config = dict(
    n_layer=11,
    d_model=160,
    n_experts=256,
    experts_per_token=8,
    d_expert=32,
    d_shared_expert=0,
    activation='swiglu',
    moe_layers=[1, 2, 3, 4, 5, 6, 7, 8, 9, 10],
    router_score='softmax',
    normalize_top_k=True,
    routed_scale=2.5,
    balance_loss=0.00433,
    balance_bias=False,
    init_std_router=0.0185,
    lr_router=0.00125,
    vocab_size=4096,
    norm='layernorm',
    norm_eps=1e-06,
    tie_embeddings=True,
    optimizer='soap_variant',
    lr=0.0036,
    beta1=0.95,
    beta2=0.95,
    grad_clip=1.0,
    batch_tokens=[32768, 65536, 131072, 262144],
    seq_len=768,
    train_tokens=555900000,
    steps=5284,
    dataset='wikipedia_en',
)
Below are experts of layer 2 (counted from 0) of a mixture-of-experts language model. Rows are named router (the router's row for the expert), down (a neuron's output weights, with its number) and show model dimensions 0-159. Each number is 128 + 24 x the weight over its row's rms, rounded and kept within 0 to 255. Numbers have three digits each.
After each expert's rows: a language model's description of what the expert responds to. This comes from a sample of Wikipedia text that the model never trained on.

# expert 14
router:112090102118140080139128083103154098102129106132135138128114130128118164124100168140128153125122153123149126118100108115110153141125147149159116084149135131156163114076103163123140162124126089166158156105142132147125091128177147123102109115129175150104128175140135132156109070143128157123130119117105096090147123168130147103156148135075084167139153114141102156114131114131089138116164179139128100140131138163099140144159115144122154145161114129159124108149118135115094111066103103
down0:140139169131106139125129180114155118145126114136139116142148158118080123132104142119133120093142140112106119148157224153135141125152151146098107141157132124122137146098146122125144107117121132112003125131069096150102130159134132123090102104093109149135124147142149139112122124112139138120125112116115122156116162125107133137155145101160115083148157182101134130116102112145088136115124131116141092126142176125135134141129139108103108114136085125101118149130116127145193137124142124
down1:139137085117152185103122101120090109127135150141094103103115147113121138099093138134135107158135121115099134128152127056098139127143127119180100102133099205119132148145110133151082146146141142127125144136163111123162126108081119108146132161119151146126167111154130101116193151140116107099132133145146132135129140130159100108072125135148132128155115126145118139121122151094122069109131137150145139163154089131103160177100147129184139093112139135140096116128126098126118134119105172
down2:148115199091126100131141154114150132094120089129129114106143107144151113098170126142140159142115155118158130133176115121158126122120170117074111152111115100123149134110134133133140126117126132141159098070125168108121115114097075114095116142117115126142151131134120120105125069141180145147124107124166115123164168087147149099161125128156137133139152125123152132121102100080153133131143176135102089118167130143096121150122136143178118094117134140119158087119115152134093099164078143
down3:123140122137127095114127122099086150090154118091184123127147137106132119103133136151174132123106094134137103111175093152146081117128099163136179139151116096128097136118084127123139142118112115109155150175119146100160106139126129124124138117145136095131121116134067144127117154102080098144128115163115147152134128168157159100089145114157125134125117146152152130100107155119148109090116094147171140197143108127144114150133140162124118167066116141145130147124150145116113068148104131
down4:119114124161146142132091141117156125136109104131124122096144125144118102118154139146137131164134117124102139124096090093094140122141119112127124089174135098099198145138108134130131131113146137128228161080142130146154168085125134115155099074133123117141076153139100133129119087120166077128141195103124134121139137158139131108111129135143103122118142099124118122151074147126123167104159154150149099118121094154134129144138098131114117126157109116127144106144156143115168160149147095
down5:123125084114144120113148141156100123111124085119146144116109155128155119107137148122128115117106095127161137120093081100092172171153114123166102146141084130161149134118129148145074101166122136166178147145127116126119122165163129120168134117130142090140107167153144165130125151112111104147127134139094097130129148169108110085136156113135136185130155172149091118131154123106099090121140108137187117137140097160110140112111095106111133098166152137132141099132114101088111123076125150
down6:131128149145139141102165123109111077134132119110142115157110134170135180154137135146084134069116108122134150117108172134124143157130178108153147097137136097133117150170113105144144115149170099094134084135114138106121100114135129086119113150117159106127172104085166150116105151127128170144094110151124106108143115149132118148077119134113156101130114134119156113147164128154165102117140159107125131130105169101128104174135080107124141139094151174093087108132121080124146141124142167
down7:116127153101174125128093099129091156102110140152122147095137127131118119125113072142158088085135129121076145154149109117120117149124171133087137119174124123081129204117129152178147119120127144142137088123102136128115153148141132142130156134113146112118105132116090130124148125114116103137145167146117136155108145120157108098137165162156113122113170081112068149090122141121122094143102090134150098105120131116124167101120134134170168158094113118112171133144088127111144131137171145
down8:134146129082084181128139093154105112109093107145133133130149099163141095126132099109170102138108116156085100142137160154143080122138123122164123141129172122123102123158129129144124117127089108138112145164097092100127155139097118104141137131121161086152139117154125104148139172140106130096133167185149130154151098183116075104116145146157094125119150112123132120118162120111116104116134120105136150128149088141103118142089179135170127115130135124117105127127140112152100159116198109
It responds to: Function words opening a clause after a comma or reporting verb, such as that in confirms that, which, they, both.

# expert 44
router:158129103124141100102111159141109112112148132137139104132112127164155129140113126186133122150109111147140099118184104142116101120132122152097140169179118141124147127151150141118113134091130160069143094165110129102122143102096137131144117111112121072163154143144094153140126123135125136134153130147112154163109134142087141136164140088154102136138156162127157111100118073117112122150092112153113096128113127179141132129078112087061148125147133125144099120095137142128161098190105140
down0:158117103154107090167174095124140143131128155140166122098128134148171140074134121097146142109111134120098145138152104122136129113103126155141162108085147104131132091089110135147138181118138114125090124146109115131114136142095143151129133122130107114157108146160137167102130127091093130202138135191136112115072133120146129112090099137165130143075149107100118155112113106170151133136150130148127051105133122114141143127101154120120149128127136122132152158126107133138152126143067151
down1:143109106128123136113141125114132176139111090089128112136160125099150137102155165116121130131159149149101120142095115146156141130093153103136143100138095119144123100137057114143135071144131106101141144101122141176178145096132155093078108129133139142139143122104148082062099138147130113104151173116146122132144121134107132155130131138171135166148086129120109128143125123135087132104186138119149141094117110150170182088146138086140090138167150139137140134121126114146106114164120123
down2:154100095150110123143127181155098158120178127181134111107113071139117151131102122176127138095133107111100155144117105147141115114126145115129131123093092107151161101141100128138095116109094140117133132194118100170112134165177162141159100119117130099143141121134118136145110160126114119081123112096107169088118127089114111111140124115128122166140114143137146146111125173130120091115120143109126101151145072154165116133106132135148117160137169138149119119186116109098159125173107124
down3:140139136151102088143170117173087158128124120104142138105148068130122164121121119097095139066133109172158094125104171138123158112107107095132140153140137135124142112127160126144132128111105155170115134136098123137139137117116101144129156129147133128142167128118127131118158121170088177138119133154124163139157145094098117154138130087091107101141089143117120101133156078123079098138126146170112112117132148125111156132132135111106084158155108143107157162090097081135175118139132167
down4:151083074129117079164151074133123153157125135131136160124079138148080105116171126130112133148121106129134113156113114135122131145184123139144129135124144129157118148159107136169168111141124113136153090152134098110125071112103105118135121146091107137115109119151113127098153121095159130102167137089147098125107176160130115099108146156125144151137130105165177109152129101127143150137137162138138096120084150153158129115124127091168069155125118096116166159134122144120101112108151147
down5:158079121129138135131127131115170134151160119100104118105129122137120116137079093136105136137155143123102127174123118136160092100176129097151098171177133126137099161128180163091094148107130096082143138073102172159123117166144133132147143138142117122120104149104090158129153119085137086126114104094152103128123114134085144141118134146166068103087113120126134122126138117164147147143106146110142152122130157162120135136110065132142142152128131137142114156128144144107122142164129176
down6:099140139114138169155133143133138105118125122099145135163071132162166170163097107124128144104146151106110135090127128146107161106109192133112142124104122115131143112115128134145131120108093125142164078136130077109115110100104120116101139144090151147116082117134138090160120123114122128120137144102142127138138149142161143150102165125161115153103080107141150100102144139173113143117152066149178165148121123128134143139159113150160152095096148141083116112118135094088158118091177142
down7:063123117144153134138151118113124125157143113098102113178142151114091124138152125063144087171100105109111097127120137102106168166148112131149093112098124119172117105145127169139149141120119143126112150125101166090139113124116151108108103156154114158125099121132144084092119080123142155149137103150146095146147128185093143155121116116132148151152120121148122119121163102143118116128113167142159150168152084149133152084103137170136131122158105100162093119122125119131139094157144089
down8:136116135117138056133110140139143158108116110128118151123135170118143076143156129135133130109098128123149151156146155125127124129145167135151136146168084097084123114140108112162142113173116142131136141107121106136107132125082186089118136161090152136153128134136132127137136113074123126083083177146131082099116136141167073138131081167108113163128182117156135101134138108131159154165151124113113105117107103107120152096115109181113088126144143118129136123168159140119109135128152133
It responds to: Single-letter or consonant pieces, especially m, d, M, C, inside words and names like deathmatch, Walmart, murder, and table numbers.

# expert 47
router:156136123125124118114140095124147126169158093122116111115111121114125084154100161124134122081157147145117151137106099123118114121136100139115114139143116133158143182132118160119155123086132110147112165138153130125103111130105166111155122127136089091147163092154091139154148110155090150100117108105161144105147122162164126164115160084161112155159093176130107143150056114147135168143074128144158109107144111101143125158121089089136117139077132110113153171129146141115167141130130132
down0:104166115098172090136164106131145091128132139141079125142139100104122133153148134145138123098128147110119100129118080125111175142116150109136123120136127118133173178172136106150108103113137146132198153140169136116134117103123098143130128128107052113178117120175098103089127081124157099148147102103148183150135124109157161143123157122132120074166122134156111133122108105099141141139086126110122117118148112107121147148136156144166121103126114131160137108122124149101099139107139097
down1:126146124138132095144060094116107149153129089097110119138135147139179092108108138086116117132107114076100109116107102091121128155118116101161124118167097091120128128125149129123083151144151138156158134143116148117132082148108139100124117120187107155140118126138150135143113141160143085160148120149131150145120120123152155148095123166107142110102149180115120144183137115123152132119143133142119170091179129129138139128135144119151125109142074117094129100141112173113118110156184176
down2:142087134134126131097123120152123106146106108134177102140156081098104165148152109175150140084128121131127080135105172152142146162145135085112094135128090112154133179108114112118167143160092159125156103140143173103100123136132112179129121126143154118131121157107145111149100128107133123106085153094155137138134134161154157097133086125118160126130140118140112142109169127155121143102113118134120088120113132164123101096186149178102122141086144138099076145123141138107108152130109111
down3:131145123128126138113153111126154127168066121164105109149136120169160109133089157162177126135130145128127166146081074129166125099118101171153097163114096136185158131106146111079110108123123095102135139138144127137148098128145151152110105171118127115113116120143083127130145123106083085129115131168132146091140085115103160136135099141122163106119075149114113123182126136134144112107079161149139137131178074138153120142139131109129111128108140147111161116113139141130135132137115127
down4:088141147109115132134125142098119128125152125142132113169159128091160102164105180117130130182120079123116133140094124136102171079132123112164117108121113093127120129165129127133139112122131156151130090157138144073132162129116145100120117100149116097156099157157107132149104136165126123102079131135099122117118118175112111141137146068156117147157139120140093134144158141181114094149090135185142130167095128124169063153119118140163131100119147117124150149143129131117103135136141091
down5:104139144154122135137158119163099121097122137128148131108161150152101146081128106149140128133116096116096105137133124158107133071150113105124157139131103180136099092093134089133121119161161125097117142132142128138099125086147155118136121117089161193184122095145174149128142129126114123118149089144136139128161123121093110112154094144164164123125130093088123105119190109135142107090157152123131146123123092100132075074117135145143119128152155101158135146124137092129141166119139168
down6:162115122134107129145107121159121126163094136150135154118121152103158111140131100149143135128093123101118122126126133117150187123123138092122040131157132126133147169166132097081133082115127112136146178108126144127143133087205133152107117143132133165158135096137136114127081114102157138117137124161149148118090146065124129135136152122144110160137114140100140094145079150131101128116147133154141121106121151133107114105080083123099059135135151131114141124122154127131113163138134151
down7:136152107128143155131129136117109111116123132121148154124107102085077103142133117107124120150152162158176129103142118096180116134153102108136104088139166103140127133125086105141140106132153140097095150141159132097168136138109110106112126146130125121170134133141109166102096136140119080128107179156110087151103075102201154148152108094137135118162095134116137135115122101171125120121117095173118136136088156157099105124164135138131137109114160141169140134069163143140126124106137105
down8:082149120143116124139170166119152135153146139099097100126132083159157129130130131130158149145130146073079143153133152136134139113165110185110090132089119166163137074128137132111155161105151114153119140094132126152170118114132114156153142154138162182082116118164111139115114102145117111104120113146088103077117118147111153143126116097137155105132130115117111100144148127140142082147097147113143160141081134135098135101147179119079081150112139118099136097120134124133149130108107121
It responds to: Word starts and suffixes in abstract and ideological terms (anti-Semit-ism, Commun-ist, elit-ist), and single starting letters like c, m, p.

# expert 46
router:159127173114145109175133096133141113085120150082197119135165146091144115126124156148112107103105094132115122131137137154121159157076125129129110161135129123138152152132114141108112133106135155132134136109123111152127120163152138126078184155128121087112088180135098157137150078108186090146121133136114124128133102141147151139115159124112084106111139111146088128091091130171157125151152113091132114118128148121100122156109182148090110146135108103142153132144111094141118150102149111
down0:155154148159131140100126138102138104101129112123134175119159159151125167129146113126174152137114143138147098161114122123091155099139135140141142123123135124143175119130134117089108171143132113121169148140175105153098093099138133150110108102153080121132125112133099119131130146120096113139087131108168125094135100116119165167153123096107148086122114098128122109117095148108172103192136119125102131161112132163131116085050157124105136074088129144163121144146124133132119125178139136
down1:083146104164132146167121151165095160126133141109120146132115119120168128094120118093102133160105090157135098086125140143150127128124137122100157149136119119082110131109132100133085107149111148152095129077083119129139121187112124144131163122137167147132161089140121104100118128132161155122168125099145128162131108156108143138152114154160113172124086120125096136174065158148145110114143126144165151140135088108117146105149103140095110161117175127133110086132136113137141138082099150
down2:153131145120139129114116120140115115110139134158139081151176113190151083128174156104144107111136108110084114121129138155179146163119083139082153135138115172108084137123097121132138122114132155139107127129126110101119103093057132123133201149132096090106113139146145157116138077088140137154103135110132095140118138144113130111174084136189127130148141126109151121114118133165131156115151120109152139135145131115141105136133128176065151129118131111103120108130109114123156131116144135
down3:129162096141116148137111132174107123073082107086169108144099132119139126155091134112087122143107075079135139114151142152146140149140192153129177124124160147093139067092082122090123119149128119102198109127108130123097108109095129130095130113131124123146130101116167096137128160107137146087123138157130144133138161125120109130169169147139177106120128112169107125155107116124108124152149135133125124147109147097164148111110146111133139115120119121142132135145167148157108150124140165
down4:127087100135145117117090159109112166145157135185161100163129144126113097138104165162157112153108140117142116089140147100139101154087118116167138120109104117152116110101090081102115161127146157111117090160102129089101127154125142100121143107127131106122127120100182126113113117106127109112141153104168112118097129104122096149179157136134145078115130171124118156138118157136115120122141095122151116118078122143079165103185157160118134143103141146161125130136160146137125138151153168
down5:149108077084208121121136129135168090123133138128112149157142189126154144136165105125147126170138141120201154122108102130106119118155154133142091105140135143108137080127141091126158128123125076135176118164155115127121076139113163127132140100075099142126147160119093118092112117115133115101113070138149105182148127116131106119127134138139127138084115120157158129125141163132131133133144107115156113133143129087123127123114104162097128125163145114149142130123150144084125111105126125
down6:113138193151133142109165115118150153156118150151146159171171120145126112149116118162128142157140118143095125075108078145101167121119139065155080112096148124143173113115105119151154146128137144131157151079154131131141128105141128132152120127114129109123109159166105116103139082102134115096100191121090109132141132156080125113099130125135116103133142118117128122155123149150111122173121137138093141067102138160109119125131116121164127157112083160114108125096119129082122142145124098
down7:118126093168112112119093159118128113115079115106091088143186143100115095130155128160142138161122112112127079101136085149162152120121132136149136135162097126153153099189107132100097126131143154108162087152128151112093155114152106121167116139111150148158130126128136116141179141086146127131150154152134113121104128156110123127122125136150095099157155115146144107094116109138160117171096085109112107113155165124171140128134109112166128157120080181134096154110108119123105146145109144
down8:162125142140145133163127176134145141111105128127117139138136141137168112113135111096095093087120154117070154130127124121128155130140091131140101140147121139157131101119171147085138067140130140167080110079136122156157100159177136112137144135153125156162089150138139140146156124131145116122112081145141144065110139097137151120164141127128129072111125114078080098122122147120153121153126113133099108124131150135102124146146099121136141183140174124119127093097120105126160114143079152
It responds to: Final pieces of personal and place names (Beck-y, Birming-ham, Commonwe-alth), possessive 's, and sentence-initial He or His.

# expert 55
router:141115171074130171110161128093118135116128096103140117131080143117152133144154134146138151109112108158115107124123095124120134114150146103094139152147168124120088126141146174145151115134151098170128135096093103138161130105103129118156133100117127133130139092123088125063181136117174115127164123159159114134126111117107111084158149141135173159103132171130099125145098146140169153117121114156110163137111111081115152161139077097098156144137181141138132144138139126119145118104108166
down0:091138103126100105116189144168141165110127094093133130168154112107136138115130117084106143066121146126117175111105192121154145135111171125129111181124145146156100089160138128108134139090127104084118140120123099110160125126113108090139105138148105131120114118145120124144178108116156092121120138115138106137179133101118117173125126116129156161156114166111116139107109144112133159138122164109142056109126104141143112182131094096149150110136139145136111148155160126135120126110139109
down1:123124083181103107083156163141161118128079163140150143138131103098139112110137170120115132105104104139156124116105071148146097143104153109152108151113116101081131180117139106127141082165133109119107122138100148140159073109086174143110120152099146140136142123139129145111142133146156125177120105116166152160129114116159113129155102140127092132118145112134136140103153144089135132119135119178099116157143104154137064162099128154114123143143104097115108099161118149126149126145097156
down2:120135127102147123103135123157120121183123154108140166141131088087152066136134127112142138105118109120073155104096120091156139133109115054103089113170111146130152085131159144103138103146126101116133110163131140089116134098163121125139129167130108135109146109171140087169116113137138147119133128127089163115147099117123110160105175164172113159103142111121131166106146122132115191129145091105117152150135161128091157133142136117116135156102133136135111121150147107099142166112143145
down3:160124142128128135088066134131089103140114147136105125109142134105103130157097100168107080128122127126106113126139150195125150122124131104110156112121116099134162172133168105108102103121099118139146123145113129127098146105130091159153106129162116092125129120163095075154175104112147101137141145143111156177094113139114140135136125113142125156125117158136114142134135146115147090130115142158142143137129097068135176163152179066145109188138159109145116120159119146124114138148112139
down4:143103155069118124134134137131116126098126121096148085126121132147102089150129150133112095101105099092158112090138062099145151092138137145134188116090133157145138128128156128133178131126108096117136136113115114132120115111138121109079116140196129165118144100117132131120117100132146138146124157139126154172147129108161147108153151110106153133134125138132136140099108129151178106111170128150139128056106150160140116149144094168124167152087120168118128109131157112097155160133089135
down5:135141189109120116171161091140149134112120106124122125153086106147188143147108158108136133125157101103175114125108140134123195156090111086083106136168152148127138109098115137074143107156132106103129091154106121148141130119112142104118173155145129154085155103113140133118101120156125133152087146116124133121127126149126129079105120160156130080117184111163133150103138165093108132125127124119122145122171109121087121131131112119110102125140147137160154102147112161108133113117098164
down6:130144151161139142132153121160117101123109127146133150126152125095128101150129087117145141127101120134131136162132100105166113143180124120100113145160130178131118108150127117148113129155078144089166152103115121098124152116099184090078112124145149110159120131121121127104091144129137096150117117123162096124130160087123134158111109189169179098140136126132110150102102184084097148129135085137144071130138145108124115105124126121132094118144134140176157169079105103123105115142137111
down7:099122073142126158123133057086119161133162129170116121083096060166127122142121129153145145153117134174135092134161117098137095153118114173124115111084162126145157132131080136121123150143128090124128129145137077118162152146110135125132103099160134106141113136096122135148133097125159140123123128156163108095081162152115091105183150134109194123131099098149109132110128126119146098138133142128148160116128130098130126148166141134113170126119122133144115127124115159154112127115138091
down8:153139104075134147112146111135110141145145132143110149165099147121123109160102101148155151099129124112148118179125175138132152137131174137098123151110107172109128120122151129157131121114087132158168166123117113113132125139116114148110128138114139145144092133118143171087139113129115166156138112153058094160123144108152122125140121122107185164167146126107127098099104119115059113104104116145119129132096127127112107174098100149118133139104175134148066080136121124130099144156090106
It responds to: Opening stems of common Latin-derived words after articles, such as res, exp, reg, acc, opp (opposite), separ (separate), prior (priorities).

# expert 33
router:107091109105171188179154151121121079145113145133158093122134124111095165098133123137090146136155161170102177142157132121087128120119090162122114132136113137138134147144132146099114140166148155145144102155141132158133125105100118102130103115154162122108139146113116111131140146124119139168138110146076111108150112123137153122102110141093114102149129078140168128105093118163094155144156160142126153100106098124139122160122133125092137149142121148123078149157083149079136124092132081
down1:142165159142111163119094116138157125110109170162129090157110126142123145144119173117152114121120143138101120176094166118128119094140130175136109165135134126193126121090091110141111122093137128148074098151135125113090111097162112148090148137113091137150107144101111137127117141155137099120129101127128138099119154091131085116150096119167120093119080143080111146157105138117149158158156140150134096116104151137171108130164152126139110144134161140169070126160115095125134122153126129
down2:131142126174118119142139144133163101102135126136110133136132180152124126181126131128140130116112128127103110137121141136108159132115158093131125143097130128178076114087144119064156115099123120130161112103153080138122096144128158161076166149126178114130098124131102135067146091147149152128120133140147126102172139125103184096122150148129136128128144142172141111097122161160142109133109082138134106103145115083119147153148148090183140111153101145145114085135113141125092119129100106
down3:143118152115163105139137195080124132141143149125140122153124122125134139167141142130134161117114121122145162123118154102118123113106157106176110166152178104140102111147099122119139127109144133132099139076132125127123087141094131143109097100129121120112111140183132117092138168138155111131107127137116090098131126123096087164135094074093111100163103128098152148126123114181093157153123131115075111135097169171142156151133125145168147146135110112089184151130143108095149108102130122
down4:135131169131137076113150166126139108124128137155181123110174139126116111136139155106145132102130097141112120119118223123099142141147159141125146112136118166152114114136158120133099129112143132091049078118105124133117126166149137125102114144129099145145124148151150143127114139143084127158124114145118086163110158097092167164128171120127125107173165144132139166124094129074095133093131121130118104099123128147116133134133116142090117118114108122087121110140088159134170113137108147
down5:140145108067165116105113130107142133165098135141134089136152151109146156158113154118137135131186123143140140158135128150085096135095103171096171119168170132154101125130147112103127132140121130127149083111127140090142143136104125114132125119107109136126137146141121169142118124124171093118148100134130122114101131170141109116137101127136121086131127119108138131118142161091093130141135127105160152090186115134110104061121125128160191110131114109146116118132168079130149128101094198
down6:163157166119112110120120133132103114146089138166131084180144114158122133122138132105135106134116114136133130123155134133128133142111153093121132097118144140150104161157133102107093117137096131100075137167109129147135184123138151098107101148163126096122124124096172135119114152196143145119166109137112150116140119134111139125088130118144123148131154104116122108188104162121112103074118114057141158160116090105160111142102130124109141099142081139103138135091139142179137153162098149
down7:137113099148121132144126122152135090167146115157132126110143102095133164161144095120066098138150124125132132155103185105138141124154099115059128137151108124078099134147156149128152100143156130096096084123083133130128134125159120147140128110111169124112115152129152111157132101142095124121158132140125165142126139114102097184151150162098104100124154112110138156137143154130159186142152113141167095094145124115094147113098085133092146109117159109120124154161153103091146149099119125
down8:105129117148163128124115116098136144110094136123121160152155122126150127126145148145071138131116105152127141122102124133120116097127110141150167115100121147168077145124117103126109133164177129100123127110154158092140119104135110097110163172138147135151115110141090087174083131114131132063123189137146122107107129108116120160147127111097161124152066143122112098110140119141157184084149164120184105158155146154083110117153149138121098161161131148134120103125151110113116105148133119
down9:169106151116065098115111099098131141165146116163130155145117175144117138167095125115106126137162163107178127084112128119118160141125123124136129104143150139134190120080146144163111162126101124098143135109125111100126136096106152141090111092099135153154125150115160165142117126146109111120114129129143128118115166134078130155150153101119133102116125184083073140127134124104153118099152144145157144081133115109141115150142116173139102124116065127155118127127167103159118116121109137
It responds to: Verbs and function words inside running explanatory clauses, such as be after there could, that, it, whether, whereas, meanwhile.

# expert 50
router:106082127104162120110133130153146132111179105089130128142126135132122116094159129148138122141115119171135163146108125153100127110142133102123094089129149116121094107159127138127194134139139100144141113102089098063123066170091137167143114147094153122103126109149148109124104122146110150127133117149161164102141160110137144120178120130123144130101123152149153123173105136125121138141132117145128166126130088121134170086148140103098137138148150159081115091159171146092102098141096156
down0:140116102120136157151107103146145122130136160174146143142125116146163118164106116161121129160068182137110095102134135130144095104108073100106121172148143118099109152097118089104109155129113136136066112126105084137137131130143090156088160122150138125152129123146131104135152161106146090102148116131157172130139168140142144183112154109142114128118123148072136111150158118156143158114080143111127143107104131100138135106142132098145092120155140131143124137143119120122123163157058118
down1:092122153157092119119088164149105109135147121126124104128144118102184090146118116086105108127156161178094148139136125149135161135136113143120111100152100114127117160166142126151158150149147090124161165082077174078097067138130131158132140159112127122136121132151125098139119125127152133121108132095104108126114105127105108134162160125179142106118180121145106142136108166149165114121133117104098146102098101133114137113137129143127113161118150125129136160117111136186106117178131082
down2:140094119130167130136117149148163093141143113169079138090108145138125139129166134117136120131119097118153118119131146140117125126098105149119081126128128139115155089153092146151108132108113117137122174108147108140125129090129072149148112110107125081157131149101148111125160102132140130143096194139105134093154119139125157090202088114120137147189122162143130125105175078159106120134101176135117149145147121182134130096099133109118130145118133120130144096126149116135078166151127131
down3:156110132123124143136117165121100153076152142161180099102126135151139123177145161137141166149093131088111101070117120158105109147109110143141113141115160100185125185105160118161096112125120126132154117123126180132118124134108092114139129158128070162129163168130112148095126167090140110139117166147132132118106147088163137115095138100121114130110159157115142101119125101136134120113092133086114123137157091129147119164120121116178152107102126109103140121149119129138120090116135089
down4:164112098129123091112191129171122172177138118101124125126144118095142126067120140140127125101140138127096104098138081114161092108085134123089134154116105154087127144131156158131121142131156146139125137130111103140113141119176124157118097138157125122125146092131087131083118119140113117152118127108157127144157134123173093113156104140081094188135134132148122158166152127112112114140131151118173136133132093184085132117182099130101149099132148144120104094131106129157129114114151123
down5:139134166129090082089156141156171154118163198079106135151124131124080158126169180150124144138112092149157107175120125113085135097113127102133124140090097089120149127114113139137158110142148105125093111092113120143107157121143090123196140143140134154117122106118153125092128118110153167122111094117132157138159115152126158169147115113113141145106161101098107117178094131117122141137118132153154108092120130089104121149137137156113128117114113127138110103111137155131119156120114169
down6:131113099136108106198117102131112138124143144145122132155132095116121164122155136159105107130139154076139129127104157120147170114110122103115060124183133117145122122146158142139103128200113123121119100140087124121123121105136130140163129144133119147116159163108109101106107094113103160135127166121122146151149140107103147167125093134130171114122110121082110149167091118119114129143055119100133137151116155096119144113153122134152099138191145142146120106085180144153145102130112135
down7:131187140130121121133159153100136104157106111158122122184118129117160165099132091123105141137157104127112084115140169099127117157178120150092170119124114142158143121100111093144135113153124122131119135122098124148116157129173120158134151132101120106124135147118087137150126147179133118122099113163111135147059121137072137128108126144097100111113160094110132136126117188134120150125081097125106131154146169089131135132095170138097124130123133068178119130155126140132098163140122119
down8:146129070146120148180123137120071163161084163150131126109126143109122136168128133136168132080139103143094178176151120147130114135163137117130102113105099141112136134160121177158130150115134131156136153113125158098129148136168084151139108114097117133153146079124141130123100162107122153129120114140121163125095137103108155111135137116138128144135128092131089131112156094118139141152147130145079059110141138094111114128096162130083150117126149106129154124137099133087090084162134136
It responds to: Verb or adjective stems starting a word or after a prefix, awaiting a suffix, such as pro-hib-ited, att, prom, found.

# expert 0
router:123147113113159104106112128117169111140143109137130110133108156117128167127173138144150122087101165107119070113129114153133135125122141113105152097159119095156110195141083126102128104148164119100127146166179113125138103141124120109148189150142112128101138148091140072148142084167169136148146117078072134150091143119125146115101119098148097119102133173122120136131112093133156142117139160118124133091116149124129116151105104141085125154185145140143155133114114103113141150145122139
down0:101145077144099096142133132113158125145146154130132100140104123071113080164133158131150152107111115125172083164128165174177161077122153153077133107136160110111107127119132110101127143098116115113120117166123146148131124129130164104102135153147125145129116108091125190106113117109129100141145120092127147113139164101168117136132115135050134137114136130166120137123115116119118144125108135152187152148087101104116166108128107093132113117134140117124097151166148147109167121138133135
down1:096128114138130094098147124129141116086137099083103131176132119111090137129162113153126160165133090109150097117140147130143116132141170153121121114156122142107150133188128162117128107161111139129155162115139121139100135149123187104153131095125123086146115118135118117142149074109126175064142177117105176085157112149109114137139137162156095123173101115136153152121091136111163158166132129130132089107149131133121110122150098077139162139110141142111121135120088112145093109117136140
down2:112086121167091114143163130124120119139102136093119085147141117150108154138165111142114115130129168131141164071112145129126160118096138112102139150091147070110124081120102148163210144125113099139109125150128120159142162164109117154106106089151133113172130155074100125107146138075140134130105160128088146127138098144142131143124157104101122120126107159153087158096125102132125145130110122140143147142143147092127087125137154120138097144122128116155115090156144156155165128112155111
down3:115129174129121167148173108098113105123111161128155100132133153109123136140165147174121081135131110112109123148153118130127113095107157116083079152144105128132142111112094119151110139137108137125185137111097157161095152164099123145153167156070118120145123137153087090151104153094132125123128152161126175123139143065139159103118179149157127118135099095120108141131158128115105099142108095105116141103153098137143095131135152142164111112136132134153117122156124124138076163144133090
down4:119134127122118128088089179129121144102090119117155101154190115137106130094139101121120143151142137101104133142149078085112113098099135154097137119195135118168100126061149170108115122142118119131121143088105137182140107137140085129123118166110128173087124136137123121157151131112101157136148105114139114096149125127137172127138119136132122111137147113146159115122112130102177120120146118152092126130142106112164118117116144179063154121140162111161167146162148123118131118157109120
down5:120125118116102155111072151128123139112141116168138095097150123199129104163112117170110117110132110142130116131110111133116117133103151128122160109102121150132125160093162127158139148082160127190116104118105203137137149155128094135126114127117102182102133158115119166167124129098080119132157082164129140087141130148093158138126156149114119169108100149142135119122125127127136132121125136130085147118093119117113156134115156124131149118118153138126131128124056095134156130136067154
down6:129120154162123141160123164130090124131120090113138144117080120148175137114144147093116131175108122083167106123122153143120113150086125120127125117130121088084148140109140155139120153139153109123115125109119128111160123151116101116128139130140107146179147121176084122140132114146121146095120080113103133117129115158110139175114106095139138091146116138182135167175136120149138100105160126141128146136063130140151109167110148119166068108079140100126097083129173126111168102134141128
down7:131113094121118138110164154200131112128149126136134155094137076137147130079082134116141149120126099179131163127118160109158110161166099130127133105120128147172112137095108149112133107133156122178100090088093126108135114141085138115135148141138117127104130175121119120129140083106140139140106109106188159136126168118100130143172134160120126123131097153116106119127133149089140131104129126118141106142149137109069140133107103114093090120140140147108124125115121120154176182113171093
down8:165140121157103092159125129143115109166114119104136128125108125130152098105095101147176118128138148119149129140149090132190114166151151139095152169114149171158132155141121113131127174128142130142118146135099126158155082130145117147138136143130108098189111099119137125091157149137106116160136118137143139109135160129112104098146121094161114125147105112093087122110151134131143076085116124116072124112120143161173162097135139161090136107146133097076096125136097160130113074132127106
It responds to: Word-final suffix pieces completing verbs and adjectives, such as -ated, -ed, -ing, -ity in decompensated, dispensed, requiring; also stray digits.